Weights of a small mixture-of-experts language model, trained from scratch on English Wikipedia: 12 layers, 7981 steps.
Below are experts of layer 9 (counted from 0) of a mixture-of-experts language model. Rows are named router (the router's row for the expert), down (a neuron's output weights, with its number) and show model dimensions 0-255. Each number is 50 + 10 x the weight over its row's rms, rounded and kept within 0 to 99.
Before each expert's rows: a language model's description of what the expert responds to. This comes from a sample of Wikipedia text that the model never trained on.

# expert 13
What it handles: Counts and quantifiers. Number words and numerals giving counts in prose, such as two, three, several, "in 29 games", "17 races".
router:51 60 56 48 46 59 63 47 39 38 42 30 39 55 49 56 45 61 46 62 36 49 59 57 56 49 64 49 63 64 44 42 50 35 41 33 55 42 45 63 45 58 52 31 66 44 67 48 57 61 55 50 55 42 36 52 50 51 36 44 53 37 39 48 65 45 49 50 56 56 58 50 51 61 58 52 55 65 39 46 55 60 45 54 49 52 62 56 41 51 56 37 47 58 28 44 51 60 51 38 34 41 71 47 62 44 64 62 39 51 55 54 36 35 34 37 55 41 52 54 39 50 47 46 65 67 75 71 43 51 58 39 49 44 48 36 11 61 50 49 36 39 56 35 59 72 47 46 52 41 56 44 66 31 66 55 59 42 57 62 59 30 69 37 41 44 36 52 48 48 41 40 59 35 52 47 54 56 49 47 45 54 48 54 44 31 49 40 36 46 46 48 40 62 43 46 59 46 43 55 43 39 56 36 59 50 42 38 42 47 59 49 48 47 73 55 51 62 41 55 60 60 73 50 50 34 48 49 51 39 52 53 55 61 33 48 26 61 40 32 40 53 55 43 65 52 62 55 45 45 48 52 36 30 47 47
down0:56 56 47 53 47 60 43 80 63 62 41 50 69 58 41 72 52 52 36 56 49 50 50 57 40 35 59 59 69 40 37 41 53 48 35 32 60 50 55 59 50 43 44 69 54 51 51 43 53 57 49 61 50 57 28 56 50 77 55 49 47 47 50 48 78 34 34 55 49 60 52 68 43 52 51 57 41 66 54 51 43 39 53 54 53 44 46 41 48 50 67 68 51 38 46 59 70 54 35 48 65 39 55 48 52 51 50 43 27 41 51 45 51 54 64 38 50 61 37 51 60 45 56 49 45 42 53 51 43 42 57 43 65 55 56 61 16 38 54 52 60 42 38 41 51 62 55 43 69 53 63 45 56 43 32 32 48 61 30 46 41 53 72 44 43 43 51 51 39 50 31 47 33 44 63 56 60 34 38 63 55 42 67 58 62 47 50 45 43 43 31 44 56 54 68 47 41 48 56 46 58 46 54 59 44 53 54 30 53 48 55 57 43 59 42 35 54 56 64 32 42 38 55 59 34 48 61 37 51 52 46 41 44 52 47 42 58 57 46 41 52 54 45 54 38 39 56 53 59 53 56 55 34 35 58 38
down1:44 63 65 57 47 36 69 50 39 42 36 30 34 25 54 42 72 34 66 58 47 67 49 39 60 54 39 55 72 47 36 44 63 49 27 44 45 59 55 43 41 58 45 31 32 40 53 46 40 51 60 45 59 42 41 52 24 38 48 63 49 40 43 51 50 61 64 58 47 47 54 38 45 33 48 61 61 50 36 62 43 68 54 46 49 59 38 37 60 30 50 50 35 48 56 37 54 40 48 45 60 54 48 42 56 65 52 58 47 54 64 44 59 68 30 53 56 38 45 49 57 48 57 48 38 54 47 51 56 51 46 55 39 57 46 45 75 50 43 64 62 52 52 42 38 40 54 50 48 51 44 40 46 43 39 45 56 37 33 38 38 59 46 59 57 74 59 21 55 33 46 47 50 59 37 51 64 58 50 42 52 54 59 32 50 58 52 60 27 45 56 49 52 44 58 53 57 44 62 41 58 62 47 48 52 45 49 46 54 37 32 46 51 39 48 48 52 48 30 41 64 57 39 35 58 54 40 53 52 58 54 42 45 54 65 56 39 57 59 49 43 32 50 54 60 68 41 49 32 53 44 51 45 53 58 63
down2:57 45 62 65 69 47 58 51 58 51 62 51 51 46 41 42 58 43 57 49 41 44 37 36 64 57 30 43 58 69 56 45 51 38 48 48 35 36 48 52 48 52 44 69 33 60 38 40 58 56 50 45 48 48 41 46 67 41 30 45 43 41 63 30 65 66 40 46 54 35 65 58 29 52 64 52 55 31 66 59 64 49 38 53 66 41 37 53 51 61 50 47 37 62 46 50 45 53 55 42 54 35 52 52 67 57 36 44 45 42 54 43 64 43 55 42 54 53 43 54 52 45 58 49 69 55 49 35 45 44 41 41 38 52 54 60 54 48 37 62 63 69 61 39 62 65 41 53 49 58 52 53 35 76 57 64 55 66 38 43 53 40 34 70 53 39 53 64 53 49 52 61 49 43 43 39 46 36 50 41 64 43 46 51 55 65 43 57 38 52 46 34 57 51 72 50 40 49 53 51 54 46 40 46 57 53 33 64 46 61 65 45 58 57 50 48 48 49 65 50 42 51 46 28 68 66 47 22 51 58 62 53 59 54 47 58 55 59 62 55 43 58 54 66 50 37 24 46 52 52 33 59 38 46 39 59

# expert 26
What it handles: Descriptive science prose. Adjectives, articles and word endings in explanatory scientific and descriptive prose, e.g. large, human, natural, seroton-in, in vit-ro.
router:48 56 48 58 36 72 55 43 41 50 38 47 39 46 48 56 53 62 57 47 44 66 55 63 43 49 60 58 70 57 45 46 42 46 40 52 53 57 47 49 45 66 48 33 55 36 60 72 41 46 47 56 54 55 42 58 56 59 32 46 59 50 42 44 63 48 57 51 70 54 60 51 49 58 51 52 64 58 43 40 48 51 52 54 44 58 57 60 43 47 67 36 39 53 38 53 53 49 63 42 42 60 44 39 64 41 57 69 49 62 56 45 31 34 48 42 68 40 55 72 33 39 50 35 67 61 71 51 62 60 44 44 32 46 47 45 22 61 39 33 43 36 61 57 61 69 36 62 48 50 47 52 69 46 69 56 55 40 68 61 62 40 60 39 45 50 37 41 45 54 40 51 60 40 52 48 70 48 58 45 49 63 42 56 47 39 59 46 43 44 58 62 56 57 48 54 67 50 39 55 40 52 58 37 52 40 48 27 37 43 55 36 54 39 52 52 53 48 46 67 60 64 67 38 50 37 56 43 45 39 52 49 33 38 38 61 25 57 39 46 40 65 45 55 62 51 72 61 57 44 39 56 47 52 45 60
down0:40 36 47 27 41 59 41 56 47 48 43 54 49 39 57 40 44 49 40 46 43 66 55 47 32 50 43 40 39 59 54 22 40 59 48 56 57 43 47 34 42 52 54 34 39 50 57 77 46 57 50 62 40 43 37 65 56 55 44 57 60 40 45 40 48 50 66 41 61 27 45 68 50 53 56 37 50 54 28 48 48 40 61 48 55 53 45 37 40 62 38 55 60 49 47 48 40 52 35 53 48 39 54 42 49 40 53 43 57 45 51 51 68 35 45 44 54 53 55 49 43 45 46 40 54 54 38 61 59 51 47 65 42 46 47 54 65 39 70 47 65 44 70 58 42 67 44 53 36 65 47 34 48 56 46 49 45 20 41 52 32 64 48 65 50 60 50 49 61 51 44 58 63 64 43 50 55 42 46 50 60 77 45 61 61 58 33 32 37 52 63 54 54 59 44 38 46 28 61 54 33 43 63 61 55 54 49 66 25 37 46 59 57 44 67 58 45 61 55 65 45 51 41 53 47 35 58 36 34 49 48 45 51 54 34 61 52 37 40 58 41 53 36 43 51 64 43 47 42 47 51 30 51 62 54 54
down1:47 62 45 52 62 59 42 21 30 46 41 37 44 31 56 55 61 47 59 39 44 48 48 52 72 45 52 62 49 56 55 49 35 35 47 52 36 66 60 55 57 43 42 45 50 71 52 56 57 47 46 38 52 56 52 38 49 44 53 45 49 47 35 60 64 58 42 48 42 58 45 54 43 45 59 55 51 60 42 41 51 54 34 29 49 60 68 45 36 60 34 27 55 68 50 37 37 47 38 66 46 76 60 60 70 33 37 29 60 64 35 48 66 54 63 56 50 55 72 41 43 55 47 64 48 50 61 58 43 38 62 47 64 56 53 48 54 52 47 41 53 55 43 40 63 63 54 55 65 47 42 58 43 38 58 56 45 58 65 44 39 53 39 38 64 49 33 54 28 49 50 49 61 50 58 38 40 45 61 46 55 56 43 35 62 49 48 58 28 54 42 68 51 63 42 59 59 42 50 41 46 44 42 53 37 70 60 60 32 52 52 64 42 60 53 54 43 45 36 54 39 69 38 34 43 46 52 53 51 36 61 52 55 56 34 53 33 50 52 56 52 38 41 58 50 47 53 51 37 39 38 38 50 53 41 45
down2:70 52 39 60 48 46 42 34 54 66 47 46 34 61 31 55 43 46 60 46 55 56 52 57 54 41 45 49 39 57 55 47 60 54 43 49 66 56 54 53 35 55 58 27 54 49 38 52 59 33 39 62 44 36 49 34 48 58 35 59 43 56 39 56 79 65 50 35 54 54 57 52 48 41 46 59 67 55 50 47 50 37 63 53 45 29 51 64 54 40 54 51 40 47 40 63 49 50 51 56 69 49 60 54 50 48 41 41 57 46 60 49 59 49 38 42 52 55 53 54 46 63 32 61 29 43 52 42 53 52 47 45 60 69 61 61 53 51 53 47 22 44 36 31 46 69 43 31 66 44 55 65 48 44 28 49 69 49 43 48 43 33 67 65 56 39 55 45 52 49 47 39 43 62 39 46 40 44 33 59 49 41 47 56 51 41 54 40 37 43 48 35 46 47 57 62 42 64 56 62 39 55 55 40 66 62 66 64 46 46 47 45 26 41 69 53 38 68 47 54 47 69 48 57 55 63 55 47 66 52 31 47 37 60 47 56 47 46 65 33 54 54 61 46 59 42 62 37 40 48 61 41 46 68 54 51

# expert 16
What it handles: Table number cells. Digits and numbers inside table cells and score lists, after a pipe, dash or decimal point, such as vote counts, percentages and set scores.
router:51 65 58 54 53 59 70 40 45 51 39 42 44 56 49 57 43 55 52 39 55 61 60 52 47 52 62 49 70 55 60 38 44 46 34 62 57 39 55 61 66 61 56 50 49 34 50 52 47 61 52 40 49 42 61 48 39 52 47 36 63 42 43 49 76 48 32 62 58 50 60 55 51 60 51 64 50 52 47 42 50 58 46 42 53 48 47 54 39 31 45 27 39 54 38 42 50 48 55 34 43 51 44 60 47 32 56 55 51 73 50 44 43 50 46 41 66 34 59 65 39 43 39 41 58 69 67 46 58 55 54 33 46 46 35 39 16 65 33 56 46 44 72 56 52 66 46 57 44 50 41 68 54 46 57 63 60 59 62 55 67 39 77 35 32 52 34 63 44 43 48 38 55 41 36 44 54 58 53 52 49 40 50 44 53 30 68 50 47 56 62 59 40 59 48 56 48 55 39 48 52 54 58 46 48 59 54 46 35 54 72 39 52 61 73 48 37 46 51 58 58 61 59 44 59 51 51 55 52 44 62 45 52 45 42 50 44 51 34 50 31 62 46 45 63 38 67 56 45 32 50 49 33 43 64 59
down0:35 46 71 48 53 39 39 46 45 48 37 45 45 43 51 49 49 50 58 50 48 60 60 51 29 26 65 63 46 54 53 26 49 46 44 48 44 39 67 44 54 50 46 61 47 32 56 43 47 38 49 47 38 58 71 53 52 43 69 35 53 41 62 31 58 57 55 42 38 37 55 47 42 52 67 53 45 40 53 48 62 53 45 50 27 35 53 56 31 33 62 41 41 37 39 69 27 53 48 53 33 53 55 31 46 45 46 46 53 25 53 51 45 44 50 69 50 38 52 63 71 54 55 61 46 46 51 32 45 48 42 70 54 39 39 59 56 38 37 57 51 64 53 46 49 48 33 40 49 65 39 54 38 48 59 56 59 52 63 58 54 48 47 49 45 59 60 58 33 62 55 46 37 56 61 40 53 44 55 47 59 43 57 45 43 35 52 59 73 44 50 45 54 31 48 46 45 36 63 44 28 50 38 37 33 57 39 26 59 54 55 54 39 52 53 31 46 37 54 49 58 38 33 38 52 51 50 45 60 47 58 58 49 51 43 45 44 70 65 52 55 58 51 48 41 35 46 51 48 40 57 67 55 64 47 38
down1:50 44 58 50 56 32 49 49 49 64 46 50 38 57 54 36 52 43 37 54 53 41 55 44 47 50 39 65 46 42 64 37 62 47 49 40 65 61 54 35 47 61 39 63 58 62 54 49 43 51 46 67 38 43 45 49 43 48 46 58 68 49 44 44 47 53 35 41 54 56 40 53 52 52 45 53 55 53 53 59 45 54 42 63 37 42 59 57 51 57 20 73 53 56 43 41 46 52 53 48 47 64 52 80 47 41 67 66 44 54 46 59 52 47 30 59 45 51 48 55 40 51 30 55 79 41 51 45 47 60 50 49 61 62 49 46 52 31 44 59 43 57 47 35 59 50 49 37 41 56 62 33 60 45 46 45 58 61 54 49 52 58 36 45 62 35 31 49 50 49 28 49 48 69 55 63 39 47 59 43 59 64 40 50 35 52 35 52 34 44 45 44 18 68 38 51 61 47 41 50 47 48 64 47 56 55 48 51 49 43 44 50 59 38 45 53 52 65 56 46 74 60 50 49 29 50 64 61 47 69 48 67 44 35 50 47 65 45 41 31 54 40 39 31 61 45 57 38 38 68 49 44 47 33 63 68
down2:58 48 48 43 41 58 42 40 43 54 58 41 44 55 38 58 70 60 49 31 64 57 36 56 51 57 52 59 40 52 35 35 66 60 36 55 40 47 59 34 63 29 44 40 53 30 64 57 51 35 52 49 46 39 48 50 66 42 51 44 46 44 42 60 57 64 64 38 45 54 57 56 53 38 53 50 55 44 45 34 57 61 31 59 30 44 27 51 53 56 44 49 47 36 41 65 51 62 58 53 39 71 47 47 52 40 50 50 55 54 57 56 48 60 28 59 43 34 45 58 63 52 61 46 41 38 76 46 44 59 48 48 39 46 60 48 59 42 57 67 49 55 40 47 59 44 48 48 47 62 49 53 71 44 60 44 67 52 58 58 42 74 32 61 36 49 34 23 62 45 39 52 52 46 51 49 50 40 47 35 54 46 47 35 45 50 46 76 40 52 49 49 60 67 35 42 49 53 42 61 61 57 38 76 62 46 56 41 38 62 68 50 50 41 43 34 47 38 36 32 47 53 51 46 61 41 39 61 52 45 55 66 57 49 50 67 57 42 56 38 57 51 43 44 41 54 52 58 33 52 63 53 46 52 36 61

# expert 5
What it handles: Articles and determiners. Articles, possessives and determiners opening a noun phrase in running prose, such as the, a, an, his, their, often after a comma.
router:37 48 49 46 46 55 45 47 33 50 45 26 45 48 40 43 53 60 52 53 42 61 50 58 43 57 63 55 57 50 56 42 51 26 36 47 50 39 35 55 45 69 54 46 54 46 60 65 50 47 51 44 52 37 43 55 41 42 39 47 55 34 50 44 54 45 51 67 56 47 46 43 40 58 46 40 58 50 55 32 58 44 42 56 58 57 52 67 43 54 43 36 36 44 31 49 52 47 63 49 28 41 43 53 56 51 49 62 47 69 58 41 44 36 34 40 67 35 42 57 44 59 51 42 64 64 73 44 51 57 48 40 41 28 44 42 11 58 43 39 42 51 50 39 57 53 50 49 58 44 34 51 68 34 67 52 67 47 47 55 61 30 68 42 43 47 38 43 44 54 53 39 69 41 34 47 64 55 47 61 55 52 53 55 42 31 54 60 49 41 41 61 59 55 52 66 51 46 52 53 45 54 56 44 64 42 42 43 38 52 57 40 60 35 74 51 53 44 47 49 55 51 52 39 58 44 56 40 46 33 48 53 26 49 46 35 31 61 37 36 45 56 43 42 51 54 52 60 42 40 40 75 50 25 56 64
down0:49 40 38 23 42 51 45 42 37 63 45 49 40 50 46 51 61 32 49 58 55 44 57 52 52 46 53 34 57 52 52 57 56 53 50 52 37 41 42 50 26 52 66 35 54 20 59 35 55 69 46 52 75 69 42 44 43 61 39 60 56 56 45 45 76 44 48 56 45 45 49 46 68 50 60 25 43 66 38 45 53 51 55 38 53 58 46 58 52 52 63 49 72 57 38 47 60 45 35 48 52 45 53 44 42 43 47 48 20 47 48 43 55 57 41 69 49 34 38 34 64 39 39 36 45 59 55 51 56 30 45 39 41 47 58 46 53 52 39 52 39 45 53 40 50 49 45 52 47 59 37 47 58 54 42 43 59 35 56 60 49 35 76 67 57 57 41 50 64 63 44 45 72 52 31 37 43 47 58 55 48 42 54 55 56 70 43 48 53 33 59 50 46 43 45 64 39 51 49 44 57 35 65 67 46 63 73 57 53 51 48 49 62 59 56 53 54 63 54 53 73 38 48 49 51 46 46 43 58 54 53 67 62 50 43 54 43 52 44 46 42 45 54 39 54 55 24 50 38 49 36 56 49 55 61 52
down1:36 55 47 58 50 50 33 65 32 44 48 61 57 47 36 47 48 55 49 61 57 64 47 50 25 52 59 58 39 44 51 54 62 53 47 46 56 54 37 54 51 47 50 46 44 55 48 45 38 34 42 51 36 58 31 59 48 56 35 54 68 41 65 63 86 69 25 41 43 58 53 57 25 42 39 57 39 50 50 69 47 46 48 44 52 60 30 42 35 46 52 44 42 35 60 59 31 49 41 59 37 51 54 52 59 53 53 43 59 45 38 49 53 49 55 31 61 50 49 71 49 63 50 68 64 37 39 41 51 39 46 49 60 55 52 61 42 40 49 48 60 48 32 44 39 57 51 53 60 76 43 71 48 46 41 34 39 50 48 40 61 56 67 45 46 46 45 33 53 52 54 45 47 34 45 57 45 45 38 72 29 57 48 49 61 51 53 61 46 50 43 41 52 26 55 57 41 39 40 56 55 60 45 52 46 41 40 30 41 48 45 49 65 47 66 46 54 47 62 56 47 28 38 50 49 45 46 55 46 35 46 32 46 48 47 43 47 70 42 61 43 38 45 61 68 52 66 42 57 38 50 44 55 42 50 48
down2:48 43 36 63 50 48 48 54 42 55 52 52 54 49 41 52 54 61 51 38 48 41 46 55 58 44 49 33 46 59 42 70 42 33 54 44 51 53 43 41 61 50 55 35 53 37 56 62 34 44 49 55 58 50 53 52 40 53 56 49 51 53 30 31 47 59 50 53 45 51 56 62 39 64 47 48 62 58 65 20 54 55 58 55 44 20 58 60 56 57 61 54 57 57 51 46 62 51 78 54 55 41 51 42 59 34 64 56 53 50 36 52 54 52 51 60 53 63 49 62 51 50 61 66 36 55 42 56 22 43 63 66 46 55 61 47 32 56 52 47 34 43 47 67 47 35 51 44 43 24 66 57 49 40 51 62 43 53 57 53 38 54 52 63 48 67 53 57 53 45 75 43 64 39 79 59 42 48 49 50 55 33 58 30 38 55 40 36 70 56 60 49 50 58 47 32 59 48 64 54 49 46 59 45 54 50 50 54 54 52 65 48 64 69 47 52 47 60 53 44 68 57 47 45 57 46 58 49 52 56 35 68 44 26 59 46 55 31 56 45 55 66 52 43 54 70 57 35 35 64 62 56 39 55 60 54

# expert 44
What it handles: Cell-boundary pieces. Pipes and separators between table cells together with the next cell's first word piece, such as "| Qualification", "| Report", "; Format".
router:50 54 58 46 57 55 78 51 44 53 50 50 41 47 35 56 45 58 60 46 53 54 69 53 58 53 60 53 59 62 51 41 49 50 46 59 62 57 32 50 52 64 56 37 51 47 50 56 53 54 60 52 62 36 66 45 35 52 57 38 71 49 41 60 66 45 32 64 55 67 50 51 49 61 37 57 63 50 47 49 50 59 52 54 57 52 50 50 43 39 43 28 42 56 42 51 51 45 61 31 39 58 42 63 60 46 55 64 46 57 43 43 55 52 40 46 65 39 48 58 42 53 31 27 56 70 62 48 54 60 45 25 43 35 44 41 21 72 44 46 46 63 65 54 54 70 44 65 46 53 40 60 60 42 57 60 57 60 47 55 47 45 85 27 49 65 42 55 47 46 55 49 47 40 38 43 56 57 51 51 61 45 54 45 55 21 75 59 52 46 62 52 49 55 47 66 45 54 50 46 47 65 64 41 58 54 41 31 62 52 55 46 44 57 64 50 57 42 41 55 53 65 58 51 51 39 35 41 44 42 57 46 48 45 54 49 27 47 43 56 34 58 43 46 51 44 51 55 57 38 34 58 48 43 66 68
down0:53 41 40 39 46 50 44 52 50 46 66 76 33 53 38 37 56 61 50 46 59 65 60 56 49 58 39 50 65 70 35 51 54 48 52 47 32 46 55 32 53 50 50 34 66 43 55 66 53 39 64 29 55 41 48 54 46 44 35 26 59 47 41 64 51 37 53 63 56 45 66 44 46 41 50 61 63 49 49 56 63 42 43 61 56 46 67 61 39 62 54 51 54 26 64 53 45 43 57 52 65 51 53 50 65 48 48 52 67 63 50 56 58 39 46 47 38 41 57 51 54 52 38 40 66 50 51 43 50 47 51 44 49 41 47 50 67 53 35 44 55 48 64 49 31 35 48 32 49 42 45 40 58 52 55 74 53 39 61 58 35 46 45 47 45 34 25 57 54 46 39 47 50 41 55 47 45 59 65 57 41 57 29 43 38 49 51 58 52 59 53 61 53 57 32 70 56 51 50 57 68 25 44 54 43 59 53 27 37 59 58 41 53 35 45 46 57 68 46 44 43 59 42 46 29 40 59 40 55 46 50 54 32 71 58 37 35 43 48 47 54 53 45 57 50 49 62 49 32 32 51 44 64 56 49 56
down1:62 33 47 54 49 51 49 33 50 37 39 48 45 52 48 56 45 46 54 25 56 63 56 39 55 49 50 63 62 55 58 45 54 67 63 41 27 54 58 35 48 45 40 42 54 55 59 36 65 60 51 50 33 44 48 48 48 34 63 62 45 57 53 53 41 46 33 42 39 43 64 64 46 28 37 53 62 37 63 28 52 53 43 54 33 44 36 41 40 62 56 42 28 29 31 66 57 33 46 47 53 66 63 59 52 56 56 50 57 55 57 52 47 51 53 62 46 40 50 50 65 48 43 64 49 67 40 56 65 54 54 39 60 53 30 49 34 31 34 54 42 52 54 43 41 48 59 39 43 73 42 52 71 64 47 60 51 50 55 50 59 53 18 50 57 51 59 44 46 69 53 49 49 38 59 53 44 56 61 58 42 39 39 37 41 45 53 60 49 46 38 50 49 47 53 57 57 65 50 62 48 58 36 46 54 53 51 41 60 53 58 70 63 54 51 50 53 48 55 59 37 47 50 38 48 33 62 36 41 61 51 51 53 49 50 42 61 40 31 50 38 48 67 57 41 35 70 50 50 39 52 64 35 65 38 55
down2:66 62 56 52 40 53 34 48 68 69 51 49 48 41 37 54 50 56 47 57 50 52 39 41 56 24 38 34 52 53 52 42 41 52 54 44 62 58 52 61 55 58 39 36 54 57 52 55 67 70 41 54 74 56 41 56 47 68 44 32 61 54 53 51 54 36 34 51 43 52 59 63 60 49 44 41 65 46 56 38 42 48 69 51 50 63 56 48 54 47 38 24 61 61 58 36 55 44 44 55 58 65 40 57 58 53 52 45 51 48 60 40 37 58 65 52 42 60 30 34 40 38 31 46 51 26 57 65 56 65 36 65 44 40 65 55 55 48 47 46 54 46 50 44 55 50 53 45 63 43 59 39 35 55 44 49 67 38 57 47 39 49 67 47 45 45 58 48 60 48 46 49 64 37 44 40 34 39 43 61 53 49 51 69 61 47 63 60 48 36 53 64 58 49 34 58 40 53 60 58 80 43 69 64 56 45 43 41 35 44 43 48 42 59 51 61 61 48 61 58 35 43 52 52 64 54 50 59 41 70 45 54 43 52 48 33 57 30 51 49 35 44 54 45 64 47 47 32 45 53 47 64 31 46 48 42

# expert 20
What it handles: Headers and section titles. Table header rows and section headings, such as "Candidate | Votes |", "| Party", "Scientific classification", "==History==", "Personal information".
router:45 43 58 52 37 59 61 44 50 49 48 39 25 65 27 62 58 52 55 57 41 47 53 63 40 61 65 54 63 43 53 33 51 61 47 42 48 40 51 56 58 62 47 47 61 27 48 52 58 41 52 49 48 48 50 53 45 48 51 48 66 30 44 54 78 42 48 45 44 48 36 51 44 59 38 40 59 48 66 39 37 47 59 60 48 53 51 52 37 52 53 52 44 60 47 54 46 62 66 34 33 64 55 45 48 38 59 65 45 62 43 46 42 53 51 51 71 45 52 66 45 41 57 32 42 56 64 39 56 44 58 41 36 37 51 44 34 46 32 46 52 43 63 63 58 64 51 62 43 61 28 53 64 54 63 54 68 54 69 69 48 57 78 45 31 48 35 46 54 56 52 51 39 35 42 44 44 51 49 62 36 42 49 45 60 40 58 48 32 59 46 53 55 36 59 60 60 59 60 60 39 68 57 62 61 48 48 55 52 52 53 47 53 37 43 49 56 42 56 38 55 63 67 43 66 38 39 50 51 40 54 55 44 58 45 51 20 47 37 55 50 56 53 33 55 39 63 69 42 36 50 54 47 50 52 71
down0:49 52 48 42 48 62 43 52 53 57 56 43 65 68 46 48 55 66 69 46 66 49 37 70 47 55 43 39 39 32 43 52 59 50 58 64 50 42 58 41 49 64 41 63 57 39 55 60 40 44 52 46 54 38 63 37 55 50 46 41 69 53 47 47 49 53 56 40 53 59 40 48 74 41 79 59 46 40 51 57 53 28 54 39 65 49 30 63 35 46 51 48 46 45 53 66 43 56 25 46 42 51 52 50 37 53 50 59 59 53 48 64 40 44 53 52 45 61 46 67 53 34 70 52 36 50 57 51 44 38 47 41 56 46 44 57 55 42 42 48 35 51 60 63 40 50 78 35 57 47 55 39 43 54 54 52 34 46 35 47 33 39 41 66 40 38 40 41 37 41 48 31 51 57 47 50 55 35 63 41 41 72 45 51 47 49 78 44 67 52 31 47 67 58 46 40 69 44 50 40 42 47 31 48 39 30 44 46 43 41 53 46 44 46 56 49 36 54 55 52 48 41 51 43 50 57 37 74 45 62 33 42 60 64 59 54 57 46 54 44 31 48 48 44 36 55 63 43 68 49 49 54 60 47 56 54
down1:54 40 50 45 58 54 64 58 46 55 33 33 37 53 51 54 61 42 47 55 53 34 49 62 59 69 46 52 61 63 43 65 40 52 52 33 55 48 55 49 43 52 78 61 52 31 43 58 63 44 57 50 37 33 43 49 51 50 59 54 37 43 43 46 57 43 48 47 49 50 61 60 63 69 59 45 35 42 46 51 59 53 51 41 57 63 64 55 59 45 31 57 46 61 39 49 49 61 52 34 54 47 41 49 54 45 48 49 56 69 45 51 48 61 59 43 63 60 37 33 51 39 42 66 43 44 47 49 55 70 69 57 45 27 74 55 28 57 45 59 68 45 52 40 51 51 48 51 30 52 51 52 49 64 53 52 44 55 54 62 67 46 32 46 48 52 49 61 63 41 65 46 35 37 57 59 60 45 26 45 53 43 42 35 51 72 59 51 61 63 59 50 46 34 49 63 51 51 39 47 34 57 51 38 68 36 48 56 45 41 64 57 56 39 37 63 56 50 49 28 56 55 50 48 52 41 34 65 38 47 64 49 56 53 44 62 41 63 32 49 71 47 44 44 43 40 37 64 50 50 64 44 43 63 60 30
down2:40 41 50 77 51 50 60 53 40 62 48 54 52 70 55 65 31 64 46 52 51 31 47 48 41 56 26 54 55 51 45 53 49 49 44 50 44 55 51 47 53 57 42 61 51 57 49 37 51 37 40 53 37 45 43 41 49 57 49 69 59 44 53 51 53 58 45 47 42 44 40 45 45 52 58 48 49 52 54 35 54 50 66 50 59 50 53 66 36 71 46 39 61 61 53 52 57 31 36 45 36 41 47 44 49 72 45 42 63 43 66 46 47 60 52 38 52 53 45 41 54 40 51 73 37 73 39 38 64 43 58 60 43 66 63 50 34 42 73 70 37 46 53 46 43 47 54 28 42 62 34 72 54 51 59 59 64 62 56 39 49 50 39 53 39 65 55 34 71 49 40 54 22 64 51 46 62 40 48 63 48 50 36 56 32 66 69 50 59 43 59 51 55 53 47 51 48 57 46 71 60 32 53 40 52 52 47 48 48 44 56 68 44 60 30 46 51 73 68 49 53 48 51 55 50 63 49 39 60 37 41 40 57 46 72 55 38 62 59 53 55 50 57 31 42 51 56 47 51 50 55 44 42 58 47 51

# expert 29
What it handles: Line breaks before tables. Line breaks and opening pipes that start table rows or headers, such as "| Year", "| Rank", "Population (", plus first pieces of section-heading words.
router:42 47 63 54 39 47 56 36 49 43 48 46 38 57 33 61 51 55 46 62 40 47 68 56 46 55 49 59 52 57 49 36 46 56 46 41 33 32 44 52 52 67 46 45 68 32 50 45 73 46 58 52 46 57 41 49 38 53 54 49 63 40 49 60 82 47 49 51 47 37 49 37 35 65 48 41 63 52 55 52 46 35 64 60 54 56 51 50 30 59 44 54 44 58 49 55 48 56 68 51 49 61 62 51 53 45 59 61 46 65 52 34 30 48 55 52 66 39 49 55 37 30 53 40 35 60 67 46 33 56 56 47 39 47 56 42 25 49 36 35 43 35 61 51 58 46 43 55 53 58 36 56 52 40 56 53 62 55 79 48 48 54 90 41 41 58 42 52 44 57 38 43 39 47 56 50 40 51 51 66 39 39 39 48 56 34 54 52 57 54 51 52 51 53 50 73 63 52 48 55 36 52 50 54 58 42 40 56 50 43 50 50 65 41 43 48 54 48 51 40 56 63 52 32 56 32 48 49 61 48 45 52 35 59 43 58 16 52 35 47 49 54 56 47 60 49 64 71 40 49 48 64 42 42 52 66
down0:69 44 48 50 54 67 47 52 38 36 47 51 53 47 47 59 49 43 47 34 64 30 48 49 37 38 52 44 41 65 39 48 34 42 51 46 49 53 66 47 48 49 53 43 39 46 26 38 49 49 57 53 44 58 52 45 55 66 58 41 57 44 42 45 69 37 46 53 57 46 71 55 52 57 45 62 32 46 48 46 34 45 46 58 23 41 57 43 41 52 54 46 60 68 49 58 52 55 38 45 40 48 46 53 49 35 49 66 56 39 53 50 51 62 48 36 35 41 60 58 69 52 64 48 44 56 46 46 59 57 54 46 44 51 60 65 52 61 43 43 42 55 56 62 57 50 41 51 45 59 53 53 50 51 72 33 47 41 65 51 45 33 51 68 33 54 55 83 33 70 55 41 48 43 76 52 33 46 55 40 58 36 65 54 57 43 40 39 28 55 60 42 53 77 72 60 35 37 37 54 60 42 53 48 47 63 51 49 53 36 49 66 60 61 52 58 49 34 39 39 51 34 51 67 55 53 64 46 43 57 53 72 50 56 50 48 62 41 55 50 47 43 39 59 50 49 61 53 60 28 57 38 49 43 43 36
down1:40 66 45 33 57 35 51 54 41 50 31 49 46 48 67 39 60 43 45 38 54 70 53 42 46 49 33 35 36 46 41 64 43 50 67 54 35 57 59 25 51 26 68 41 51 61 52 64 62 51 64 46 47 34 50 59 55 55 54 43 42 59 53 51 23 50 53 48 55 66 70 57 64 49 58 60 48 52 48 37 55 57 43 43 47 57 64 55 52 48 36 45 35 38 58 53 38 37 44 50 61 43 49 67 50 58 64 59 45 49 44 57 44 55 52 39 55 38 34 36 37 57 47 52 51 52 45 45 47 42 47 37 54 49 61 25 61 55 52 62 58 50 49 44 52 54 38 37 42 41 56 45 60 57 45 59 52 53 29 56 48 51 21 70 60 55 66 41 45 48 45 50 61 43 54 44 54 63 66 35 61 62 39 57 50 61 55 61 60 60 47 48 58 52 38 54 46 48 44 44 45 43 43 23 54 44 57 23 48 72 50 37 41 38 70 57 36 62 42 35 38 38 37 44 39 45 60 47 47 61 47 53 49 58 47 47 53 65 51 45 44 46 43 63 52 56 51 44 61 45 36 53 51 64 39 30
down2:62 56 63 62 44 69 65 50 29 53 53 54 64 42 51 42 45 23 44 46 39 50 72 53 60 48 76 56 72 46 67 44 47 42 46 41 60 39 60 62 56 46 46 36 51 46 48 56 44 51 44 49 51 57 40 45 56 57 52 41 56 47 45 34 66 60 50 59 58 39 51 51 64 48 66 51 42 64 48 40 45 74 55 63 45 61 56 64 57 52 46 42 62 43 49 43 58 75 41 29 51 48 59 56 42 53 36 40 47 58 45 86 45 51 56 54 56 64 36 47 52 43 52 53 51 53 66 57 54 55 51 56 42 57 52 56 47 62 47 22 58 46 42 32 55 51 44 49 46 40 49 43 44 52 70 48 39 29 38 55 48 48 38 41 52 44 39 72 51 44 41 60 54 55 52 63 49 48 52 44 60 56 56 58 31 43 65 45 48 52 59 38 69 45 73 43 41 51 49 44 39 67 37 62 51 46 49 44 26 49 57 43 56 64 50 59 52 62 62 54 52 56 51 61 55 41 41 65 37 43 55 41 52 43 46 51 56 47 58 52 34 46 61 39 57 61 59 36 37 59 37 45 64 45 49 26